config.yaml
n_layer: 13
d_model: 160
n_experts: 32
experts_per_token: 8
d_expert: 64
d_shared_expert: 0
activation: "squared_relu"
moe_layers: [0, 1, 2, 3, 4, 5, 6, 7, 8, 9, 10, 11, 12]
router_score: "sigmoid"
normalize_top_k: true
routed_scale: 2.83
balance_loss: 0.00256
balance_bias: true
router_logit_norm: 1.5
n_groups: 4
groups_per_token: 2
init_std_router: 0.0244
lr_router: 0.00126
vocab_size: 8192
norm: "layernorm"
norm_eps: 1e-06
tie_embeddings: false
optimizer: "soap_variant"
lr: 0.00234
beta1: 0.95
beta2: 0.99
grad_clip: 1.0
batch_tokens: 32768
seq_len: 512
train_tokens: 252800000
steps: 7715
dataset: "wikipedia_en"
Below are experts of layer 8 (counted from 0) of a mixture-of-experts language model. Rows are named router (the router's row for the expert), down (a neuron's output weights, with its number) and show model dimensions 0-159. Each number is 50 + 12 x the weight over its row's rms, rounded and kept within 0 to 99.
Before each expert's rows: "comes before" lists some tokens at least twice as common just after its tokens as in all text. This comes from a sample of Wikipedia text that the model never trained on. Tokens count by the router's weight.

# expert 15
comes before: "-", "|", "The", "In", "S", "1"
router:58 46 38 38 35 35 44 60 49 48 33 44 38 76 65 50 53 70 52 39 38 79 31 69 58 47 50 34 50 37 45 63 37 58 24 49 42 44 55 76 45 59 36 35 54 37 39 36 47 67 30 55 45 50 65 46 39 69 42 62 53 71 60 41 40 34 64 50 64 42 74 43 46 65 44 40 54 68 55 46 59 62 44 50 54 47 71 54 42 37 60 49 45 54 52 46 54 74 70 35 36 50 43 45 55 36 71 55 49 68 43 33 51 35 36 77 44 46 61 47 70 54 48 48 45 25 56 62 54 34 36 45 41 60 50 50 48 45 60 56 42 39 45 74 34 72 55 54 38 36 58 60 59 50 53 38 54 31 60 67
down6:38 27 74 35 46 37 38 68 56 64 48 55 91 49 45 53 38 65 43 73 57 44 37 44 53 33 20 43 49 43 57 45 47 34 49 43 64 54 38 48 52 60 58 40 50 65 44 66 88 42 49 53 35 36 28 68 25 68 58 34 59 52 51 23 50 42 54 55 48 49 67 56 52 46 42 54 57 48 52 46 64 65 45 44 45 59 62 57 40 46 52 36 47 49 56 49 78 32 52 44 50 46 58 57 33 55 61 42 75 51 60 47 59 52 55 55 44 38 43 61 36 53 63 35 45 52 60 72 55 42 80 45 54 38 40 28 48 48 40 47 31 54 39 54 47 64 58 48 54 37 53 32 47 75 43 48 56 39 44 45

# expert 25
comes before: ",", ".", " in", " to", " and", " of"
router:57 52 51 66 38 37 57 50 45 37 32 19 46 37 43 61 67 37 50 22 58 57 66 51 41 61 54 60 47 52 69 56 40 55 76 54 38 66 55 46 49 40 40 57 39 40 44 56 51 53 65 43 44 55 58 37 55 33 47 52 40 44 29 55 40 47 22 48 31 60 25 59 50 80 61 81 61 42 51 55 46 42 38 20 35 56 33 58 34 31 64 52 48 34 59 60 46 35 43 65 48 73 48 35 62 54 59 53 36 38 51 43 59 44 80 57 55 37 35 61 44 62 61 44 49 62 56 49 60 57 57 48 61 31 42 46 60 57 57 40 44 48 59 47 62 37 47 50 71 55 45 60 59 51 56 86 55 49 43 53
down6:41 58 65 70 56 53 33 49 58 64 63 48 59 50 43 54 52 77 67 57 56 50 41 42 68 66 57 44 49 75 27 39 30 40 41 47 71 30 65 37 58 59 52 50 37 44 39 49 58 48 40 37 53 52 56 60 49 62 27 41 70 43 40 42 36 52 41 69 75 50 41 51 56 37 63 58 35 55 31 36 70 40 59 72 41 32 36 67 67 48 37 62 63 52 41 30 61 40 61 47 34 48 41 59 44 59 50 47 44 33 34 59 48 58 53 45 53 74 55 61 55 48 37 46 31 53 53 73 60 54 43 77 35 58 34 38 49 42 41 34 56 53 37 68 51 45 49 44 42 53 65 66 30 37 29 55 27 54 43 43

# expert 11
comes before: "-", "=", "|", "on", "0", "3"
router:30 45 46 60 55 38 46 55 54 44 47 49 40 38 67 64 64 52 67 51 32 71 66 61 47 63 53 48 67 39 61 55 52 43 50 63 61 40 55 60 54 47 72 50 31 71 64 47 36 51 70 37 69 43 38 39 60 43 51 52 53 64 32 44 75 43 55 35 63 16 66 72 35 42 47 43 77 39 55 49 49 44 35 61 56 67 49 51 35 18 62 53 44 41 47 48 53 46 67 52 36 29 40 56 51 39 59 33 47 60 64 46 46 50 26 50 41 58 62 49 66 29 56 65 53 50 44 17 45 43 67 66 60 53 29 57 37 56 59 49 44 53 52 57 64 65 42 48 72 45 51 32 38 61 40 45 66 45 50 57
down26:39 45 39 51 41 58 42 52 30 62 54 60 66 52 53 52 66 55 42 43 48 51 44 52 51 33 79 55 30 36 65 57 46 44 58 58 67 48 55 58 54 56 36 46 47 49 45 46 43 61 41 51 55 53 57 54 49 12 73 64 74 52 56 46 57 38 69 49 55 26 55 55 42 36 38 59 49 62 45 57 53 50 71 30 58 26 67 43 68 44 29 43 47 56 33 64 45 65 66 58 37 33 60 53 27 65 79 41 63 37 47 79 53 35 47 62 49 41 60 40 60 24 53 69 45 46 40 71 64 35 47 33 62 46 39 52 45 57 52 54 70 48 55 19 27 33 45 57 53 56 51 47 43 51 46 47 50 53 49 46

# expert 24
comes before: ",", " of", " in", " and", " (", " for"
router:46 39 64 56 52 50 55 57 59 33 51 32 57 42 70 43 40 13 55 33 48 50 72 30 35 43 33 60 76 55 73 47 64 53 68 47 37 31 41 38 61 46 62 62 39 53 61 53 33 63 70 59 61 49 49 35 39 56 55 51 54 45 40 62 49 51 34 61 57 72 48 38 45 53 57 62 55 49 62 45 64 42 45 41 41 38 57 32 28 38 52 60 65 53 35 59 47 45 49 32 42 53 60 54 60 50 61 36 50 47 65 29 64 57 59 50 50 30 31 47 67 54 52 41 45 53 62 55 30 52 53 51 57 20 44 71 59 65 52 56 46 44 59 39 55 45 48 56 81 29 53 51 42 43 33 74 38 61 50 76
down6:39 42 53 48 49 50 45 44 59 35 57 58 48 83 40 42 53 46 73 42 56 31 38 53 44 57 46 41 46 53 59 51 43 53 68 41 38 58 47 69 37 51 47 47 50 57 42 59 56 65 36 51 31 72 65 62 37 47 45 54 34 53 53 47 79 43 49 46 48 46 65 41 30 35 48 47 63 43 86 75 32 45 42 39 18 52 46 62 50 51 59 76 50 16 57 55 41 45 44 34 37 56 65 53 68 77 27 71 71 74 39 44 41 54 42 59 22 45 53 44 35 52 47 49 49 41 43 63 56 54 53 64 41 61 49 57 55 47 33 52 47 43 48 46 58 57 68 52 52 62 39 57 47 47 51 45 47 55 56 23